Experts of a small language model.
Experts: 128 experts in each of 5 layers, 64 tanh GELU neurons an expert, 4 picks a token, a sigmoid router.
Training: a variant of Muon for the experts, 279M tokens, 4262 steps.
Below are experts of layer 6 (counted from 0) of a mixture-of-experts language model. Rows are named router (the router's row for the expert), up (a neuron's input weights, with its number), down (a neuron's output weights, with its number) and show model dimensions 0-255. Each number is 50 + 15 x the weight over its row's rms, rounded and kept within 0 to 99.
Before each expert's rows: a language model's description of what the expert responds to. This comes from a sample of Wikipedia text that the model never trained on.

# expert 1
What it handles: Word-initial Latinate prefixes
router:50 38 56 47 48 38 55 63 37 59 77 71 38 53 48 67 47 45 41 59 50 79 46 81 56 54 46 57 62 41 42 53 36 51 46 59 58 29 55 66 15 56 29 35 67 64 35 56 50 60 47 19 33 62 64 35 40 53 51 33 73 62 48 51 19 55 37 30 50 38 45 45 51 57 36 25 33 33 88 56 51 47 32 66 40 56 64 55 67 74 43 49 44 57 46 52 65 39 65 56 50 72 52 94 41 48 42 56 47 39 35 38 42 68 70 49 99 48 70 39 35 52 37 84 44 64 30 65 39 52 49 39 60 34 41 86 40 64 43 70 32 60 63 58 49 33 69 35 23 44 53 55 30 55 43 53 52 53 63 44 59 59 50 29 29 38 55 35 45 57 68 62 48 63 69 87 25 68 50 42 53 52 61 46 60 60 31 34 54 30 74 43 57 53 50 09 63 62 55 47 37 79 52 42 42 24 66 53 68 37 35 53 53 48 45 49 36 47 43 53 47 50 28 52 38 58 29 58 68 48 25 37 56 45 81 60 14 63 48 51 25 74 40 34 63 64 83 27 21 63 71 63 59 46 76 41
up0:39 47 46 58 66 34 35 60 37 63 52 61 33 54 00 45 52 57 50 49 35 67 47 38 69 74 70 51 41 66 43 53 60 42 42 45 55 49 28 54 32 63 41 30 36 57 45 30 40 42 43 81 53 25 57 40 64 64 35 36 71 56 68 46 43 48 61 33 29 50 77 21 32 75 33 42 53 60 70 50 87 37 41 76 61 51 58 36 40 55 52 44 47 52 33 50 38 55 72 42 54 35 32 42 31 65 55 66 38 54 47 62 62 61 35 50 60 52 50 55 41 67 35 47 55 64 11 56 49 50 63 32 80 41 39 54 63 56 33 45 48 73 34 34 47 21 47 46 46 58 53 46 46 38 68 43 33 38 59 47 57 34 73 46 53 46 34 47 26 27 84 69 45 63 64 54 55 50 50 53 38 56 55 53 63 67 43 64 47 36 56 44 00 45 46 41 62 34 59 54 58 54 55 44 18 37 47 53 43 57 53 69 26 57 43 31 61 27 46 61 56 36 17 41 47 50 26 41 52 71 13 25 47 67 69 72 64 49 65 47 64 48 51 55 56 74 55 44 52 46 72 27 57 62 46 69
down0:68 23 47 56 49 47 63 54 51 58 33 42 69 35 45 37 66 70 42 35 67 52 66 31 74 31 68 72 54 46 55 46 41 16 36 54 65 59 67 41 77 54 51 40 60 35 36 41 60 33 52 71 36 37 42 38 22 33 56 44 39 57 39 66 45 71 68 65 39 46 49 42 68 56 48 47 43 40 75 44 72 65 44 50 71 22 76 44 71 50 47 58 34 31 53 69 65 34 70 67 62 46 56 19 36 59 52 39 53 49 61 56 53 69 35 45 30 31 35 55 70 12 57 15 60 31 13 36 46 61 34 37 45 51 37 69 35 41 28 42 66 60 61 61 51 77 64 79 37 74 87 33 49 43 38 46 64 62 68 49 62 58 54 43 68 60 41 51 32 47 54 61 59 48 47 60 46 44 12 54 47 58 51 52 56 44 65 71 41 71 49 30 81 46 48 61 68 54 33 38 66 35 56 56 39 20 57 34 61 69 71 71 55 58 86 60 61 80 56 63 46 43 48 52 64 09 65 51 35 36 17 54 55 30 63 44 73 73 33 55 48 53 66 44 70 48 61 65 47 52 50 53 71 60 31 68

# expert 58
What it handles: Degree and comparison words
router:37 38 68 24 23 41 38 44 36 53 70 91 08 25 60 69 56 47 55 45 50 86 78 62 41 44 65 53 59 54 43 43 27 75 46 52 71 32 33 52 37 28 72 45 77 58 58 52 73 65 33 38 39 43 79 44 29 49 37 43 51 41 46 65 35 56 43 48 35 15 56 35 42 43 45 61 40 30 77 37 57 63 56 62 34 55 73 27 37 48 31 58 61 59 55 48 56 64 59 57 55 51 44 66 47 49 52 41 53 39 53 58 31 37 39 45 24 48 76 50 73 44 30 53 36 71 48 66 58 52 48 56 65 43 26 67 42 57 56 64 40 56 58 48 32 61 56 43 48 18 70 56 35 47 76 40 36 40 50 69 78 35 35 45 52 42 69 70 49 39 55 43 75 46 47 75 31 49 46 43 63 53 85 31 52 17 41 81 32 44 47 50 64 37 49 33 58 63 56 55 44 76 54 29 50 43 47 46 60 35 48 91 47 50 80 38 52 56 75 33 50 39 42 43 29 41 39 54 38 53 40 39 65 52 63 44 57 66 58 37 26 75 43 14 51 76 38 21 33 36 80 73 53 69 46 35
up0:45 44 68 31 50 27 49 67 56 32 36 78 35 55 58 41 62 42 48 40 52 67 35 52 61 62 46 51 48 43 66 77 71 52 45 49 62 63 35 33 34 33 45 52 63 41 45 58 43 33 52 39 38 34 66 45 70 41 51 34 69 43 60 51 36 57 37 50 57 06 27 77 11 48 31 76 46 45 59 73 72 59 65 32 41 38 44 66 32 44 21 56 74 49 49 58 20 55 28 52 54 55 38 51 43 55 45 73 63 31 64 81 39 57 69 38 24 54 46 38 99 51 38 39 75 57 73 78 55 51 43 38 75 47 37 62 39 57 65 42 57 50 72 54 46 57 25 37 45 37 49 77 05 31 55 58 58 47 46 72 41 32 27 54 37 37 39 45 58 42 37 56 46 72 63 55 56 36 48 53 47 42 53 44 25 65 52 52 43 63 69 56 58 49 49 64 68 50 37 56 46 55 71 27 54 27 39 39 53 28 60 47 55 75 56 55 29 17 88 33 54 46 37 29 50 41 36 54 59 69 59 69 30 68 52 35 42 47 43 47 40 66 45 50 56 75 49 29 60 44 67 70 30 43 29 65
down0:65 38 19 21 49 55 64 42 34 67 67 56 72 45 53 61 44 53 66 52 36 54 76 57 47 99 51 33 39 68 82 34 72 45 43 40 41 68 20 29 54 62 55 43 52 38 33 53 55 39 49 72 35 66 51 49 53 30 95 24 60 29 57 44 41 57 51 35 38 73 56 48 57 71 59 41 55 87 52 64 40 40 55 69 53 54 40 52 77 63 76 44 57 45 56 19 57 33 56 47 36 69 34 35 39 43 59 54 50 83 33 47 33 89 34 78 34 52 71 60 50 45 74 59 77 39 50 52 34 40 48 60 57 56 35 53 59 14 44 20 62 75 56 56 51 51 68 63 30 37 59 59 76 63 58 69 50 46 38 59 44 45 67 57 75 60 35 33 81 49 45 55 34 55 60 41 44 59 11 48 47 28 68 40 51 47 47 35 54 50 43 23 26 48 39 34 40 51 47 44 52 64 63 36 97 43 50 57 57 63 49 41 63 76 58 36 65 42 22 39 39 22 48 59 34 48 48 35 50 51 40 45 32 65 36 51 42 54 53 26 60 28 45 43 64 59 62 63 48 60 52 56 33 33 46 45

# expert 40
What it handles: Clause-linking conjunctions
router:73 54 65 54 50 46 73 54 30 62 52 54 24 33 76 73 58 65 42 47 44 75 61 53 52 37 55 40 61 61 45 35 46 61 52 47 49 30 55 37 50 65 46 18 51 54 52 63 71 68 42 05 30 22 61 30 19 60 34 36 65 60 44 51 50 59 40 67 54 30 80 33 60 65 49 79 35 59 58 70 64 55 44 59 41 33 52 16 58 39 42 45 92 56 45 59 55 41 51 54 49 59 61 54 27 53 61 40 65 40 41 49 50 37 51 54 49 45 66 39 38 45 26 47 39 32 40 54 51 40 82 57 58 58 33 77 60 51 39 38 47 62 35 48 15 61 48 47 35 22 56 48 57 42 38 32 43 51 52 43 57 54 45 35 18 58 61 41 63 12 62 28 80 68 72 42 32 61 81 49 47 69 49 57 49 36 29 55 58 37 36 53 71 36 34 60 82 27 68 47 40 87 58 49 37 36 58 54 60 51 56 77 56 50 44 42 43 50 58 46 52 55 43 54 37 76 51 66 72 42 58 47 68 55 71 64 45 76 58 50 28 74 67 27 48 45 63 12 56 64 85 57 68 67 41 13
up0:60 43 99 41 51 56 30 57 37 65 56 71 49 44 64 60 64 29 55 18 41 64 36 60 42 54 75 88 70 73 54 69 53 48 37 29 51 66 47 41 73 53 57 56 68 46 99 44 47 38 51 58 72 41 48 57 34 54 34 61 40 61 59 54 54 67 37 55 53 35 61 89 33 60 21 49 38 37 43 72 64 29 68 59 37 27 58 46 39 49 63 63 31 36 31 51 44 34 46 34 24 49 68 46 46 69 69 33 53 52 32 64 72 45 49 36 63 68 55 60 57 64 47 76 42 63 62 41 33 45 54 74 62 34 48 63 55 63 60 59 43 49 30 43 73 56 50 49 54 37 37 53 47 24 42 35 81 21 40 68 63 47 61 63 19 15 45 30 72 30 49 55 76 29 57 45 38 35 54 33 68 37 55 45 76 33 42 43 35 42 62 26 67 51 36 50 51 30 53 54 48 74 40 37 45 40 18 46 52 79 51 26 60 42 53 51 43 28 63 17 39 39 56 39 54 39 59 50 39 49 45 37 55 41 89 48 40 57 43 55 61 80 58 43 55 31 41 51 41 27 53 60 73 53 40 51
down0:53 32 43 31 58 45 36 32 59 31 44 18 41 51 49 35 49 77 51 45 62 46 45 63 24 66 49 76 26 60 60 42 62 56 73 36 76 24 40 67 74 78 59 52 35 80 55 48 49 55 94 53 41 56 39 59 36 45 44 50 30 60 53 48 43 67 60 53 55 75 46 44 51 32 44 63 55 67 55 61 38 30 71 59 83 45 52 43 44 51 63 64 53 52 37 49 47 49 51 52 42 53 47 60 39 68 61 54 50 59 46 21 60 79 10 55 41 47 41 40 34 20 81 67 63 62 52 40 48 53 45 42 68 43 21 49 54 50 32 49 84 45 56 47 53 33 45 61 79 38 43 66 72 64 52 45 55 34 38 75 43 37 37 60 64 51 37 22 30 83 70 09 53 59 42 25 57 18 46 69 38 47 58 47 58 46 38 44 48 34 54 61 73 35 68 41 73 53 62 45 43 59 86 65 49 44 70 28 59 35 60 36 44 40 31 50 16 47 48 60 94 53 44 34 30 60 44 60 60 74 39 53 53 39 52 60 65 31 34 34 64 39 33 36 41 61 65 43 17 25 76 56 61 53 44 37

# expert 59
What it handles: Single capital initials
router:59 68 46 43 41 65 40 41 47 28 36 70 41 58 57 62 64 14 46 62 57 74 62 37 24 32 67 46 47 74 64 55 56 57 84 57 74 34 31 34 34 35 60 55 40 77 47 79 45 56 11 41 40 40 59 30 54 47 52 49 60 74 63 43 56 43 40 68 45 58 53 26 76 63 43 64 66 19 66 68 46 67 48 60 06 22 45 33 81 63 41 45 79 49 40 66 50 72 45 65 55 54 52 61 19 43 39 53 72 40 38 50 63 53 50 61 77 41 64 25 54 48 33 56 47 29 48 42 51 39 46 30 49 38 38 60 50 50 54 51 36 49 68 36 54 60 47 52 44 44 46 64 40 45 57 65 39 44 43 52 33 42 30 59 65 62 35 58 53 34 76 42 69 39 48 46 60 63 75 36 54 74 56 31 58 37 37 33 40 31 63 60 51 36 43 61 94 62 51 45 17 58 54 67 33 42 61 73 20 44 60 59 45 66 79 27 75 49 41 41 28 74 53 59 67 66 52 52 76 34 49 66 58 81 63 47 35 52 85 56 45 41 28 31 54 54 56 55 74 55 37 82 74 70 48 52
up0:49 66 57 61 43 45 56 43 24 46 61 44 46 37 42 55 38 46 57 14 39 47 26 57 66 89 40 85 37 56 70 26 37 39 60 51 32 56 43 57 41 63 46 50 70 45 39 54 23 25 28 55 52 42 51 86 81 54 18 46 53 73 52 67 55 60 43 54 36 45 50 51 64 46 65 34 75 48 53 42 46 37 35 45 99 32 57 48 26 45 50 62 61 57 63 62 39 29 91 50 65 38 43 54 82 14 46 50 53 62 34 55 71 43 13 42 52 58 36 89 52 42 56 58 32 57 69 71 64 61 62 49 33 05 49 42 57 61 51 36 52 57 54 54 57 51 55 42 49 49 52 66 41 66 56 43 58 69 65 56 67 44 48 62 26 47 72 47 32 28 66 63 43 37 50 56 58 53 54 34 58 51 26 39 70 35 44 52 41 46 54 67 53 23 44 59 59 64 40 48 35 45 18 55 46 52 56 52 58 42 65 34 45 58 71 57 34 65 67 41 07 52 64 54 49 70 45 47 68 39 37 59 52 29 57 71 43 63 87 38 55 62 73 22 64 59 62 39 51 51 50 43 23 61 38 55
down0:69 39 55 65 64 48 34 21 69 50 47 52 71 53 72 46 50 47 40 65 46 50 48 39 66 33 63 40 94 65 42 38 34 32 52 58 44 27 45 50 33 41 57 76 58 30 70 43 49 59 41 40 29 58 62 46 70 46 71 48 52 45 46 80 53 49 55 46 51 54 31 36 53 18 61 64 44 61 96 42 35 63 65 63 95 40 25 56 31 33 47 46 30 36 31 40 40 69 33 74 25 39 53 48 49 62 53 44 15 54 53 65 71 29 71 37 40 70 66 49 80 51 33 52 53 76 27 50 46 49 37 38 00 55 56 63 61 56 55 77 38 47 73 20 41 34 18 42 53 63 65 65 43 58 66 40 35 57 69 47 40 62 69 49 61 49 50 22 62 58 67 53 30 25 57 61 11 59 17 67 47 51 40 56 35 64 59 33 31 36 71 42 51 61 59 32 36 55 56 49 56 43 53 47 41 39 36 62 52 77 36 40 55 54 38 58 58 41 71 51 42 39 53 53 31 42 44 22 33 49 52 44 36 33 57 30 43 45 52 59 29 46 25 47 53 21 49 48 37 36 43 42 39 64 28 52